config.yaml
num_hidden_layers: 10
routed_scale: 1.41
norm_eps: 1e-06
optimizer: "adam_variant"
beta1: 0.9
max_steps: 5590
Below are experts of layer 6 (counted from 0) of a mixture-of-experts language model. Rows are named router (the router's row for the expert), up (a neuron's input weights, with its number) and show model dimensions 0-127. Each number is 500 + 25 x the weight over its row's rms, rounded and kept within 0 to 999. Numbers have three digits each.
Before each expert's rows: "mostly gets" lists some tokens that are sent to it at least half of the time. This comes from a sample of Wikipedia text that the model never trained on.

# expert 85
mostly gets: "Th", "Sc", " P", "M", "P", "H"
router:501495525501570516507477509532450490450504507531470460481532499539515524521482498545512529494486509529477524508458512458506506506526520490482504516533480472509481531480515525493472518522477506479514448502519523453491490536481492500513491494486461468469470503498462462498506514491474498481459521506501508523518531483522541513476507480468521480535565488438502526479515458501467512513483
up0:495520537527502479506462483504491492487525554512517504503530558535498549558476509471468542514535518500501479476510464496494510491481532514500530518526510519509510504492515513513524522505517488485507492506527532524457531507514465479546496500516507474510572549506524448460529462491485480482481513510509538464542498510503481491534516537484541495484484449502485480509497482532518483542488
up1:554487482431477521473482472466543539507510492506531520529498481500507545517527473498462535516520534476491492481498543486506508441511483468474484527519541474501481505450488488481504541497495533489502476542504508507491498519488514480478471505488481457493526521471503503485531505531496487492476511556521562478476478515476554518529504479485497511511489482496497542528498491493450509505463
up2:493498546489506510471536514535496485481489491497511479513475534496481497495540512541492468519503437485533477513524472492492483535510532545498495470490476482467539501493471492463494494499493474462466523496481474478501517496494451482521442460512510512540479518467512514483486522456481498475504504495450478542504485511527483443499514502475501466507538562483472444512488476465502470509517
up3:503537542526481498470494496515502503516530482513510473491503549505465520446506509493522514459467485500533520510487503487484513485482537510483493495504481476518517519473471495523485478495500449505509504464508463527493528515525472528537532461501494461483492548527482507516481468495469540502518474486475482470455523512518499476544500484469420481496521490513480484485433497540520487471556
up4:487562543493496495519492490461493526532527493515463493502488453500489528532515482523487471514508567527554514488482491471485514473483528492487527522455525506483471485510483484514502540511447470563524509519506524512517501528496506497444498492443460488493507550493507511476531503497495504460513498523503483489507534499473496551525536454496503538472487471498517514504476538514490496481483
up5:545488506498499525467537481473513515524462479496508486515496475462492499482513516503472525476514503523506491527499496458494558445462498493439580478510498493490485485488483470520492506512465512498534497522519547521451488524511459525505516455516468461513497506491550470545502506484518471513519481540524479494513507494518515506536469499494442509491486495494435486513470528509493502492497
up6:515544466512481481529463480488493504502501560506516517473523509514539537478512515493515528501555485478474511498467477515480515510551544513510483529518492499477462487519488535465507527505508500490491471521501522479488538474514505492502527482496499534471477506452471491502565522440493518510497496536468505458523478474479499525486530500569521468483451501523478487482535505542494495510468
up7:503525523432477480505519478461475519490468479538532555501476502507491526526463429526512501515511487502477496492553456495487503498527517532538561456486505520470439477464518480503517509514548501464482501492493529488462498510526490492510543491498460489556484471515510508510472491505501489476526513478453502480500499483522501521498476486492498481491514463482480492479461493478501471512490
up8:488483491484519473513458544483511442494460547500477489509498502482525548478487477487493573514495473495487493502517503495465497487467508494524510488507485464499529500474453539494463539531478532575476500535495483507509532487501432534513481503520505472478535521488507453510482517514472520523500482483491495532497511536460468493485527478480537510527488482511488540484488521501461507509521
up9:514485503468528479486528555468522529501503553527490496474469505515506476480537488506486486442475512472523497476464506477481507506516546520503505487494480475535477504539504563501511503498492464459503472525522512478432472492495512489516527485523448481509538467497481473479493491459499509456503503471499495493517483451488502527475442499541502466524531460483513512496488511525513481507542
up10:525481498466528506487516559507521489437506509489499495537484505490480480510477496498510496475441508517462475507530476506501505500481541481491466504494529471520520506493546528471503460519544555427498456491495534465506511524502497487497479587484515488546490503516507498514511527491500519519502517483496515509551490480489517484463491486507542520483494503501485520498509453553509507538491
up11:532473542499490493549479452468498493527500512501514485495477481499480544535447510511495496535475489503512501491529490495514554553449517481472489459495520470479497502529496488513490504531477511458553454487492509493532543491492464496492431504536534509513543491495539481508515512489500498509513493509529484516495485547511522542515540479481515509462492483453508512520508506516531490444495
up12:480490510524532503493462497504510523459494508517493504528517493493532545448520515492452530523492519491490504543491503455472509482524504512496510537509529498480514516511499528443498533503542457527528502468514513469513451484510518494507489501482456498466484475479457524473504500492500460524484502585493481463495468533486497516525516490488570484509459453495518475528504493507497486526465
up13:509451509492501514492494524517469476515497499501529510487491511536482490499494502489479486518530486440454465519520525499491477478483524546479503488553490480528518529509501501515476571552481435526494464498466500461480451541457492496505487536543483511497515494491453511462512458503535476531494486498519489473503511526494543486461482492535486465511472494513489516491529486465509480491479
up14:513516498520514491470517532505505522477538567525512460448532475486497494522472541515508495518507485531514471458480498568511505479563517498505489497491519560517508464540498472484511505478516471476498475518482492504484493469502493500457524503479533521491492503443492529527502487478524483518505497545520512497486490473457475513477510461543504480540490514473466465489495528529493531517461
up15:489509486522489485529451497495495462517438485468496474494488526515498570511509504487491504480482481497496508489532474456504505505518561471475544503499494509493485472508493536530499521459541484462497475532511522512563512494513510512511479438464463493513488506477515488498487499509541542495487460521483484488467495483511477542521533457508512484467486501446477517491524546493508495513451
up16:519524513503486532542511451489484461499464492506535476510456490508473531508477497500469491518518521504461488463523502481507508515496503478514501513493522540493483512529505480510479504527467487512504465514473532515527463496517473493487494484502488502527539496491505561486510465453508495497497505599550466502519504503514517549527478515499499459464485468513468543505465473489537513478441
up17:513489480484523499542447556477512468530499550478528498501513497508515541463471494483491492547489459510524501506500452525525512500508483479505503515469515515484479543510531513493522483504505473513494489525522526475543538483525481467520439513538498463510520558484460497476539517510503560516460509488510546487508530516526477493494474450512482491479506531482530517514486487483500473475509
up18:503469501507523505546476546495483445527479512494500463531542499481536490495420488500497521544489520523499523514521486489529535514526504454484485512492529503487505499491529510499495503540477521515472524469493509493514544514481486487494507538492502508508500513487488505479485545532529544483511458512503497492535486545448507474491557458516491514478508547478539520481458509519461495465540
up19:501477532494450535491510499446518525511505478485495476474459469547503500524457459498497490467495551500515532540511540505543525481519437471487487440483480493494445520492456512493465520516448518547521518499521445498483484501452505473514502512513470481483522490482505496500499505466491540525516505521505520506541519515480493478497526475494506512490487508511486541498494549490497481499486
up20:498487513469475520509500514515481499519486529494495508488448517499515501505501499505497489482469457497546505493514493434526536479496513512463506485510457454517501500469497540484512505483487510498532500540477513468533483515516537485518473586453497470533517492512511453528486448491543542500522512496495489487532520530508504490511526493506527558556493511512445522495491488487517510520549
up21:454481571454515515524522513507498524497535480507496522532478516495504518506462512482508487502502504494512484516516456525491522532484480505481515492503519571495530480532465479497516479488506527506537463477454490514500557510497433513503496479546519492482482488487517464494471450461487535494527543463491464510518488465531499506475520552479519481501521500547484478492467500512515489475496
up22:494481490531524502486465544521533512529507518487528490489490469483448533500552524515470496511502412521472473478535481522535512546503508485492466521473499539495535489491483478471543479505493514501478501508529478462504494499519507476484451546468550536481471456506488493488455494499506514529478497506459471517515492471532477491491497484476539506515490506493519491505507479532496499552466
up23:512439520488545471493517502519522479461576533493552504470490488508474486437533516490484498500469484508483477486512497519523473510509519483496478497506508485474473490488497493482492458465521516478480497468483471436514518476510487479521492513519501515491452441508459521510497508519491500511519536447441480531463504466496505480493526518525509459505463522500516500533515461494509492489524
up24:529505503501488454490480448506454473557509492490476497500499508517501503478485479514532532516533510445482494496535493518446527548549498543501508509496484467505460464477495459519516481491502458498516504527492492516463500529501497530494552528491457510456544532482506453487498456512516482480503529493514502490530499519518512522453524525470472520456476487537486474491485509510528489486482
up25:471439518554494521530495537507495459497499527480500435508492483502502509522516517457462525506522465486542503520559476542501475506450515514490523505506521518500518477489476490524490499489522518482502503545544508486500467483481538513518452513499507535509473447492471500507483461512483467475470487456474501496489452511487480499486490491487533490554502493452508483524488501508461529475491
up26:466541545490486505520518493498479497468512541515501436502539489488508530508491461491480502453473522508510494510440487516443494465446516539485473487486547522524525500509493484492463513556461471531456498485485519509501506493488489537501542518530508530536491464524501513495504464506471495470483504520510478490485506538466479532507505493470473507475498537503459457494481506504513474462508
up27:508546482488482514491514494462514527522492556519481462528517495472501519544449513493471495483469497481519485471488474498462504477475496535511527518519537521502512500514539528464514521493484506513453481503513533500511482527521512476480497477491476496474530508501496498484511456528489540508496507498495562475556503563527487478528508483437489559518531528455497470506467489505461517492489
up28:528503533447530494470508493519492498456538529491483517496478498528522513468510477518473518518503520440457494473504515481481457453475504476484473479514496476463492508498514536464454494504493491508476534512488476465488479497498494488509525482514510498518465475510475543487471489497514531487450506468495540477537514444552518512450484483501460478498518480496538555521514463470536495503498
up29:519479500493475460471525496497507520535495469493535478533472479526518505495503449525469530475489508510550506530533580463508529496477503481469471486479501441500501534470464510487491539517480525456501499504472473512461460493478481515476504513450490507504529472489512500495505471494517505499508453510478499511541497507484528524473518511520497533527419471522511502491506473512467482479506
up30:496514519503486514529491572494501489506523513482470454534495530532526498549485494505492505476487507474498492536506460480484487546505488492495527500480508527508507491472549516452523494526480503506502444508524515534473531508522523470489500472484534480501494462498493497439475530486571511496499475522493516525523496549501518541486509527512552506478498516480513507482464508522430464517479
up31:485495500523525533499520502490450487491473515505476448504475502509472519478509510527457475515472476501510503496486489424465490459483531518488549537502483479520500512464483515533481510533488477474466488485497490471479512504453511585502432495521541497526462511519497531519515490455471527482533473507464487506526522503521489471523507464515482505531498478507459484485491491494496519528500
up32:483530486501460535510505502482527477562470522501479462487515476507522493507462438545502556485473571489495497504434487467470514484476502502501522485476519510500468478487481477486499498559487480481523513528514500495555497528477508492475530478508525509463466492488520473501505517496466485495513499526481494457508515476507490522526507456477468531542498516474520561503502494513494498489477
up33:512527545489497521517504502477511514496460484510556449497478485491508517471507473507459418468519495484502501519543515468493477494494515526518560473511514462487516509481488511511498508510496468494484485455504447425515464514511480510522502503518452499503476488476491509470493520515487557489499493496459480502501502503549532534507469463519528460492486512466503459500467465500486502506500
up34:477452509517460508486490484471515509500502521500490503542463488545478514487507511491449487519472500492479491494484487500525547503480570510442540495513500502513500523515479508497557549550484447505507534497510492524525471508489511547478481487546511512492538491533506498460474478524479478445464474529512499517481481506487483484491477517504510478533444487531489541482527489517528493508478
up35:490501493508521514523474489470491538431478545492487479465509532500511562473503488516507520477478459469531508503545463475497497494509532487476523517496534492515485488466531544467514523520502496498479468530531526458501483522462512513525514509533511482528504461520502474539467484505482474494472494476511520520568525554517492487464540470490484490497513481468493489500466485509462523463484
up36:488526511497508498494484487501491508499533518532490418483501499477488506479521480499479495499484505536545513489480525538500507481504465490528505520491458493529504528504534526484521486470483505492467516497574484458490470520484508539520489486495502505484430505508496544516543492469487515514551504497485537510509550505471519476502482471522505513530483509476541454499467549570491478504523
up37:512516539522513508495499509457501531505493525490516471489481486467502496483476485498489461523512488507488507526489498498506535490479509486475493509459500553514554526543467569470560521531514506464501509489552507476534500530480484485488498520536474501487539484552478461442511475492476545513485519528530519486510466525476507508490477483482501478458556543505540516496502491488466491505495
up38:504574501488506488510507478481471474475502507473558559467469510547523528543488467515472531564481481486521481517466523478545522553526521515497444534508522494484503490513473483465521494511520524473538491499532510458492552495489512504504507503516488510513487464530504495475493507506469504472477519521496514460466480505490495525497511509506481474510457496496540476516518499450517499510492
up39:500471542539500521503548515492504503544447529487506503525523540465507453504499524455488499469490494489518493515490498534522523492472532487486510455533483500502483459453439525497531480489487521512487447523494513480490490494491489499494503462533500552526476474515501458481473469530493528535537460514477521491497498482555484543526515514493496478539519495465523478521513540474502491505481
up40:526527524503490498482521516494495478538497485492524501530510501539455479484471450508520502492436463501529506485461446439507504429504479468528522494525489518485564497497536538502513535497504532505477501500480490478491492497500482489542513504518501480536493501498512487488441481451493500525479492453500499533489538451497517484519473497502505494505548526473496522542505470529512476483503
up41:517515526525485517465468506502464457505500535530481504513510480506517549488449495498490524487543526447525515507431449469475522494465513511461506515505490481498492515467485533534494529534478433557501529529466505484478491521471463482502504511482501495491482503463498498494536477475456478492535481502535517482506529548512504475518508473500486496502509504524441511485461497510506479513499
up42:496511546493514545504514514493500472483514490508490492494506490524448509464456492511506507501514532483507487516479496495482505542474471487516451510474514490483487513512456545522491503560495484532514511479538495442490524503519492488475515534523493486470506506476503485493495550519503539515520549470495525501461485487524514509500515430498451477501552547457541481516490512471519457498549
up43:512513536508476502489528572518546505465486513508544533514491493506480510480528523485477511563490445531489476506524495553462531518497491495440459508482503498479493484478487530475508524481501494483495482522545511507549493482477488534436484521461547511519495476526498500503488537494549493486497468501514505507504492486444477516501516457510496516511521497486502484519485477500474532457484
up44:467491452487448507485519528483531494536528509505481497523544516529523503528497482497514471502489574516500513455441501467514519472512546510507473505492509471492486450493548537453489537491516496520473530540528503525547523498463469489507510495513496519500512522479518489471505465508493487483529511540529477465530528534536518480486519475475480545482484503498498506501508479549513495510506
up45:523523511517494499437518502479484500503502502509513445486515495498490528491460543496469525461473495475495509539499485483504511509433465482494499465489483455491480472496460473552492478463483535493447478506492489481433511474512441512488520523468494510467492520504553489486493476446488510507485500502485511493493500461491504498526480471488485488504543493481536547504497487463514468532535
up46:529531456488518491506558528518489501491498496484501477491507500456488515528494508503520517494476457528478518468522509518451478487466528491509545522491515525499535503505504500457497503474513478417482480527479514530523446510482513498526488546457565519518530516496456513470517489486494529485476484466471495505568465484495503500460509499490517515518549523506476527511484511471502515491512
up47:501502509484513531449493518522487499527482486511498516521483497498514477471503534450475521532495546504519494498536557523483496435477505531523512486519507496523503542496536505502465582521505493536528462491465482507535471520447475479452512504502495512460547500479482529492522464508501495514499510537537479484524513496489532451508512468507494502531464504450494524489472488504482481484493
up48:480519508484462538493504503479503466490528520495493507484485518510475549525459512500522529534483523483488529517481517518553471503506518488557491491522516506503436517451527533474460522514481511534534536487506493532505520520470504534484467496537517491477511458494519480492499476463499490474495489480446505492489517566467462470536502503487488524533504529476517568495510489509516470523494
up49:471522488463466519475513527502536521535493491494513481514494496518502523458488455539492518485511511489525505494474505502457493531497579515492549467509505457493502550496451507519467525506505462466483543503487487498515474507459483512486483481504509531441504544473515527536516475522499471474512480482493520512463513488498502471498469436507470513535500486506513536515505545530494466526496
up50:466491490483503482499541507506487496511500502510521463517511487498529558485538510513461486471466488534494473479476493544492500466489490518466517412510537505510494464501494512535487483495487487457500483524517543516503492491489488517486535518455499536494530536525560483535494495473517482485487477520487493456539485496543496526471492519467488544471508529493537543513541494457484494468504
up51:509504519495473526511524467538473465498487473475516487496481506514466510491496458490475481465475561497492518516530492464499527523492466507497490532525509528479540517498490483447464546527468455486495483504460508498505461510511506498524505534507470476499516481516456506501491470474523496499498497545542445459572513510477525549481476502503526493506478476529498525548506510538532475492485
up52:501522512525519468484497523507504518461510512515451511526503459501488547481525510526480509478445500476467509481503474449480502462488512509469525522489493522516510517498541466476498518553493463499533531499470515480468453508498532548501506488492539482519491496545493527490501504436485491430540467543481507507496471502473494492537519482535510498501530483513494460484509480535521511471527
up53:528520543527499515555485476499484528494504494504491499478501516521516502532464447469522475493563500514521470518490499496479491477527497509516496498476502485481520490517499496509508502526498487553491456497522507468478479532501496498499574486513507499497514507467544495480463535574524456458521504490508521487507467523503510487445551458496501467482485520518500501500491555460469477520463
up54:500505524484520529497520482505500455502453485476501503498501486499489525508518502530491460498515475490474476530529479467488555553485546519452520514469496532472512501516475519473509525521482473448484502474525515501458520498484487507519473514548490513526471484517518498531489524430499513499510529534447440533475477496530485486514464482544493482485518557469478491508479508471503483482484
up55:508543497524503480514498480478507497440508512520519496485530473471588514508504521495472560484516528454483504496513508437448499506498538462492481514516522510494485525508555502466511537483515473526534517513474521492498471525491518481516539509506500524481482459515466537477518520503486469497485484524530494484512495494479477505562476471514539490512534500491487491514487525533461534481499
up56:565485548541494508509491535510469476561524548484471478524461497536497496498487518479524501494523497506503514522500533447516521487496490500478524494539514475508522518499530483494496537548477491482467443487481495536492504523488498512509474538458510514506535484457495516474521492496539462509473480504507522480534478521492519535487491533482490488496527513522507471453507514495499417503522
up57:514467507555494480492515510489481497456504510469542519504530484513485542509514484531511513469493557491492495513513495493525521478503454493540531548497498558480490493479506555517510509530533468475470481564500521500472518504475503495502506511510491458526504561530497464493506499521520485474518479485519527482488498486462521489484548542455472503487496474506540535487474474500484466512451
up58:515516512481538453490479470479468524438492507500530534531528519475475531539492466512471529540464486559490514518507500424480512474516505471496511552483463512517522501492455519527490511499519512446509481521471507478535467484501495499487518497466501511474497518510538534473488485515486498489509483461541498506467474488544447499533480537502486490510500502496518485536518510511512493467481
up59:523508496518493509503520488487435508480455514482497530482504542495465476532519511506497491524455459528516512485491506479530498509523524502466538484514436571517474493472482489492515500495521489465524502533496495496530471466454503503505478447478502502475462524506502513540506477531461469539490492478472537481452463470525480518464466475502480507498514510487468522481487532458480500493528
up60:546493548510525566472513521483529535419541463498496509486515453495514495498491560513457461522476503524455490504513512540494509491503459479510470508511538537465507506453500512500503472484537505461480507503505473487468500493504489473479497494508507503500505479492493526460487506515512525534510509482491527499516458476494547495491485447517473481467527500493513511471521458462492512509489
up61:552490507480499489460528474520499468473485450487532488496458468499466523534538581514442486487490497504507485479543510447504519543485512461457523534506462514519537506508495514493512538519486487487471509486491477501476474546505506522494468543496490490505529505452510507489541482475504477466495517528514501534511481490543517510479516516517513504508489515530484453518489501521502546505485
up62:497472495453513533496536498468558483517496487492465529485465516537524499526531467501478535494489554489480507459488486473525526510503518526492488510494466515470497511534534517486494499508500448482541515499522460517476550478511478471518491465543502484562475499502478496484495494477491535460454505500506539508528524505495519506479493533498526536496459503476518529497526496513560469518459
up63:521540525479534540480494494496477472501505512489482524507500516484527494535451507494507532531487497526490501479516471502456484519528501511522500444503504491466492513519484482435491526533475523537490467496488502520562495495450492518544514483471534500469553485484532507505491506524518511502506484530499493532507517562525450543475483494530556473476519534507519491492497513472507524449503
up64:506470508471529528494516509450525500481533463501525513480472503456505507462513478491492513496492520467460513507486495496457507552501503487504442572478526512517473503522473481511495455514488531481564509464510497493523492556480506517464450514516460497489480464520487471502503494516476513513514495513521532490474475474500486571489487477490501468526497449532529512519494495515530519487518
up65:500494516450482521428542467500504522492466502502476508495475494525525484485526489489517488483531526526534510520530526508528522521482494510452551458528492475480466501521516523504482503465496491504482517506515460500470524489455547530555482512487488535525485446527494479484475496514519503461512478529432543486534530491477483487483515501491533535500499467478482529504502509492490496494547
up66:498517475522517496479503536487499521439459537504490555489484510528507498491517518516500527497455464517497480538510501474556503502497502499475516461478457504514449472473499514485520504488489481518485519505505503495469477480485484480506486495477518451545507495487511514534482517487540521539524495499506541501511517469582468474480457501537513497515550506436465520508496557494501487511497
up67:445478474486510489523469491454490536484474531495502457506511481470513486524477482532478467517481461500496522501507509499476524473484506486495534509476504510490549523455517442484529491495518512493505505497479520501480500502493477504518475528513497536512490519526463541505478475473477461475486469511503546491528472547489483449462515495529517505570515474479469502481442502436485477489485
up68:485501511501532487503463478493519475513487539480486478509498515501532498520509511489524507475582504551488491476467494449530530504487535442470509501520479465499472481501522507505488508512498501488536484520499504452531528521499463452508519509456498510528512493501492469503503440493487466462520491493502503474507493466470492498527591455517490548513533513491488508491517516513507547488516
up69:485531541486460468472487495523482438487506501494526486512474528542507499541499474464484503468507484490502510499501481494480504537493489478526469477488515529495469480498481531485539490479507507552479498533514504493499542479509504509463479541559510511501509497575482493480477496520498463471472533441511445530483478485499481560479513514453517476522504525519488529521488475465501480494498
up70:518467534486515508515490556489458474506482510487495481509535507515495530524539537479496525482499508480504520471464493497479520507514520485515490534534558518508486477503531487506473495481544512460471506551493499520483543478523520467530515442480483490518517507491465532486456506525500524479499533462488503477542501463490473510559499546479486488468480516505478494483493475473512469549552
up71:496509542424496520534497531479536506507506518489535458533497492463510514526494467511473495508508491486497500528524528483514506507477550478478528560509521495504539477441485464457507504511521506513544493543515514489481529479519489530534497549538504479528494478549489519508485474495551511484502504510503522478528475491502512525470540513500515490540513490530476496501476492497535473477443
up72:479537530507513519516494490456509496492508507509507526487509504521526505477464456523481459502484527482506511490488486490440479541535513486498458486501516445471477499507457511465523475518485465474490477494475497468511516493528496532547508492519470519460494504501542545457494508481479569525485490501493496473517489471510489515500436480492498437496497469457523523502445488520497524477527
up73:498480540547468497485523521491501480491497470504485524489447492508520494537544537505440476501522486508503502510530510480527506526463521475460542510505481509498563523474508518510485545510473488528524482482488478469470481538506497503474523495521505502509486492497503545450523445473499466484496496515498454509502528517532521507535492491512500535503428489486477470547482511529525548509515
up74:496515523489531542502508524510481498490447562482525524489505506489496500507466526500520508555512486503495468500469431471455538492473519505444514508476496525480539492536527454526507493516484499472473472514493523546450529504517498471518494488494484501497453516505523512478508512466509491493497523526529462460521500524505493483523461480500475482488495518445506476509479507450550464493507
up75:504475539536507540513549508470496461479519487515474429488486507524477482520491524491464498478529471516481500527453504460515477524455458525515493560511478543477535494466504559522481536535510481448496491489510467521458483486492497535516497470522478531534455468503477515520507483459469501494513467489484495527516486465514501483484494519474481490511510485519491487509517475511523488511511
up76:522553519493524482472489478489518505478521511504523557517473510514489502500521563546490493517509455518453498502444522474443529508479499488493477523530514482476509497502508526460501464479516553434498527522542487481504517487494510507501483521474535517467506485535506496508467513542464475502500507502465516496519491484544530503549525494514497496480497455517497472482480505500465547522480
up77:491478496533486460535508466477514499535430491506490478490499477479533494524500477512478517473456496536529499474548489456508516499547545468506534540549519467498499473509531484519489522501502503473458469511489538498489491541493488548515441481481497492485461518464483503471529496503518486510497471530482508509502487485460502505497534431498537528523489496487525530520498526520507469491497
up78:518510530477521527485497533494517494525484499505497443520489506537510448472505518522491558457491511485491490544472525462475493447497504470491499532506489453496519478470523493478465530508480487455500468517510513469486473505523503481487520488512477478512489490496512499522494500543488471499486492498446495492533491472494526477487530405495484539537537499465520545499541490468481485506520
up79:492507476513501548497500496489524473518509530486471542496479466502512487529429475476523576520496574512507502497482497507519521489531469509469465498506514522485469506489511512501486519502512515522532496498457497479523490518456463492488536502533496496490526514477485507468536521499488514470492530504490485479504548502534515486480485469504472474450537572497533523494487460486515451475508
up80:533500478506504522524483533519527503497532550508510514517483502526506524451494527534500540576514459531528473487519529510484496488512492522468533533492489473490552493479472483478507525501525491429474485494518517452525533499535502484497502519505512500517518492430498555486511490479509477498479498496458496518454513460506497482476478473496527465535490531476549505506519494486482500522494
up81:528509514515513475494513537481492464498475507510497502519508510549506499494470515492505492496478491473529492491449523541496482500517493534510514471544486510498497492516487514478503521529500465441490470511443519514484493512461548493535526485448493492507493564474488501496521442531536539503485481468490476525493499500478483491458492560513546478537507510503471552517538506513491562497492
up82:508480507521499489495471491455488478526527495478477484545500538487486509519540461510494492488487516512452520497485482522530498485486526471509522477500517437487495539492506487485514492526486525504496491578461527506502518520479491512480488487542562515517534505553518536487473509555490513497486516500522483494565491524502506441482500497508459499494534514528542525492471480537468473523482
up83:503479493491493524461502538528512544453483510483504507519510489495497469489458427502517483503468461538537516531546504516548514499516509487503449479501491493463487497472542504488486490532482491498531506480473469486494490491486452517534488487492478491521531515528515463500449486514518522509504466471515522504528533486507480447475548488476507530477534517474475519526497502484501563463528
up84:493562530476523525460492485501490513511505482527517463488502536475473455511537443495535502457501468536511516542473517491486479523506462480511499507484493467490495495457526452480467462508501527494470491508492542469553483528533520486497543471507540477512511525522547483478463495502482507540512490463470500508509465502444507520486519499494459495545501516492529511515492505506488509530491
up85:456532529500495498489480459474489469470507516499486463484516535529508498553483493484473508529487488538497497486488512494524509566565515499552472511475497491534422515498530481478530528514491506491508473504469519480488507474474496497478472545526540535480493479496508496478515495485500440493460547505522483461475496508486473518461446500468503490501482478492535505520517480510488500486477
up86:510504511512511459520552512533493492507454512531475501482518523500516460489523497486466540476474494484508500466455518463491473555498521516489492472523502460508489474482478500435479534508543487485445501503473516484523473508494480524530485502483474509512472492480494472540515509493493517508514454550452516482498516540452498523530500513475537474524474438499485523520482493474516503458488
up87:517501507490520479523500466503478484448458515520524517478490524470537542447477483473486553510512507504509512512465506473455491510488535446472512522509549501472508498480502521526483505528487541506521485497493512462542476529464473502465461532499519537506493462509544509504530496446487555477509470503478503511517541549539455498523490518498491487506527503472505478505490529500490483471505
up88:520472476523511435460473550500473501476497490500498555543479490467544527461463473534521505508510488496485512516531513477492521483474475508487493500501483477459572521544478476475468493502521488473513530494510482502459485484495548518485526505484522503477512484511510478503511527501492522480486521555482496508565474502478468513507502527478550482480484483509476470509515465484496530470467
up89:481459490453518496484463516476508524456515488485484540526494525515499517518527505530492500486512525520448502491525510491455502425511533467458523543502528539478505499526537498475497498507493508501536507531474495469442486469547506500493518477492467497482493450509506488501481498534492507457469518513533510477515485475487514542507490486506478472489531511531521494547466493490465495506437
up90:495547524471518464493505510496460540480492514528501462511520466485524486527543537507473521522508473524463507474467512479488525533535472519519451505513502480547479527524508494492495497463523541492460482522423517459484517508509483454525492520487499527464471491502490543463528505470496546483521500500491533481494487485495476527513471518512501520513470488500497527514454474518459508459519
up91:507549484545461548511514486471511477549496499505492519492504504559530533488462439507490494513497507495487493524470480487521516556511547529487555470504492507493505486493496517475542499475508490476452477484483484495472521481498516519502494486505515537475469485481491519460454482513478495487467497472479518489485501496464492541468493464446485501527502478508518490517509480538502423522493
up92:485513502504471529493513487513482526535511479521508464501441506515467506470513499511510480538466498511553482496514562483484475483521513504506565493508464490532521541471464511494504530572460493481498492467460508505503439522456498507488502527518486477482509520479491505535485480489500493510498509498529461516496511477468503507466487518499475511551449478453456517494490531519490518479467
up93:490530516478463494502465501481531510499475535531511525534474480521458510558533463516482502510540516503512508489502454509497532499520511520500518481519483526521529523476536519493540469535500487516530497536429493486509533501501511459521532455511487504558481503527487510472486485501491569469503544472504524504489530510504491465462523506512474484520489490501471562504501496472495538518524
up94:497479511483502575495486529477477502554506538514473499482520520459503517454476517499481525491510491516492518519510493543454494499515480513471538529507529480518498484474469483488522451497503508535479534508530490487484446533512468447499502503518448470433499498490482503513492483530493532541477512515495542500498468477508496510516499504489479481554525483545467511519482511487448529508508
up95:519524524544495516545549530500487486521498513502495534483510497524471490486553513506501551499515474486522509547423515455523538509504485501479508524516486506469460475457497512457530515503498492493532523507479463505519499487442513453490473463429466479512498492478492497475505478510480509496470473495534562493516512477533501502505506497478482520503485492506454519474509486472474505509518
up96:538497545551502496493475534479497505528483532479473484504496510490529527481424471477504516505523448467482487525512514443488526481498510492483485518484489481515515507493489508512532505541450496485497473499472497484529508458515470497529531522506457486512556526527468517454518509520500525512502471502479462474504505569445497525502532462489470506489543498524488535495480495510503489484521
up97:502522499522519528506470474498464474490481498473480513526505548484520513535479471457483554522489512478496520510506485468423523535534531507527514520509510486477498522498508525491513524495487532528509473523469514500557489500506503511504532461473533524434542546505504498486514474533511531496465489523472478494557498550522499508507524532514518478455503496528489476477523471518477503490471
up98:503481518506518520524520508461503489505527558494520486496503521491529528496490477499499506537491495447499512496456480535482422515563509532467535498523520527491487511501486472480490527525496456494518524443526512535482500532483540500523509522501518502484478452493446528500475453550487521475480554491499547484489476529519498532498513493509484519521479524491482531515515534499506482528491
up99:519503494458548496483523519475490480522488514527477470506489546518494519488520529498489484514430495482524486472496492516475496473525522531523550479492436445453558493492514449478471492511499492481471482491466544515512512497493487455528477500502492477486479519445493526500513498502528534474477503492463513531514476478511494473470473485511535449473520497521486492480499471475488537481524
up100:510538487484505452533479497486507494538478515516490512539503516507544498502488476504456491481455547494518482562469470488452516524528455489521551480488521479510519508513521499468520517548512462512452465529464534452488500507495492453524546478525518509521520514491535488483528537520494497480504502523502469477536528512516478470472540488509493477467508533485515513495490478484491482474526
up101:455513546503501475509488491492458509480491497511555461535526517474450505501506484498491506480469484537484500478460506516500498479496486453530496514511492506516505530488498521478494529522491523553467518466528504505556520520478482486523544481516475498546510506520516484489526478530465482497486492500506463494437519533447504482536475518466489522510497546515441478516522513490469445494522
up102:481534500530540498481510484519506453493507501521513436523535506549473533551520516527478470481478528506470514475490510452537488492492521522535513484458468516499456458533523501513509485475480468549506494506515482503474503486521512519476477494500489501482522480486534539461463487479549497507510503549532476518488545493503507514527485527471511496489548516500521528530519497475502552474472
up103:524525467508493523529536467463546516488488517488530502501478473501475536510522485487494493505543484489523501489479496527512498558502523539468476527484488551526509494529486499471534510524477497447476485514543535508453507519499559523496493425523535509510500486508490504486486495475511524508459501495496551470486465479484496526527496512517474491569499507468517515491503515510536515526456
up104:513548489473529540464522541541455531470526521492485488523540520482483508548562508470490496445459464475507490485479504470486480499521524506459530487490513524525499512537489504472547488466529481487490469508491537519526513492500522519506504494499520505493510499437459511526522479518487491506503513472532531501526487428517487507465489535475468508512462500496495505513478503463486520491513
up105:463496522523532469496462476508556516491493497504513487513495501508544476505516509488502559500498475519498466498561487504488511566521511504552472544483519446509445470463535508480484501439497499485437557504510505459509510515504507482500502491488508511513483481493500500464470517518507491492543488499497498514468473507493501490471530473481502498535464520451521485519509475489461485500536
up106:520498516519515510492492515512533485473575524514498507484491507536522500460514523499487510517513523504478506470495489501473505533512550507533467493528521507502511505523486524491502482527519495462502493511488512439473528479540499479546539488464537540468503468447479567472478524496488505475523533510476472460538482487516512476549507467535495453491495552468519506499491500507510487532532
up107:485531510526501471514452503479490499524445473502461463513482512473564526515487507488487498528495517544496521504501519492478523538545535500486532497514467531491514508480512529490521500471517509463436482514526522498511501491519480554479515503516474539494540501521479474465467525534534521451495473501447494480537463531504485528481520521506489461521520512512530510499478507503472492547477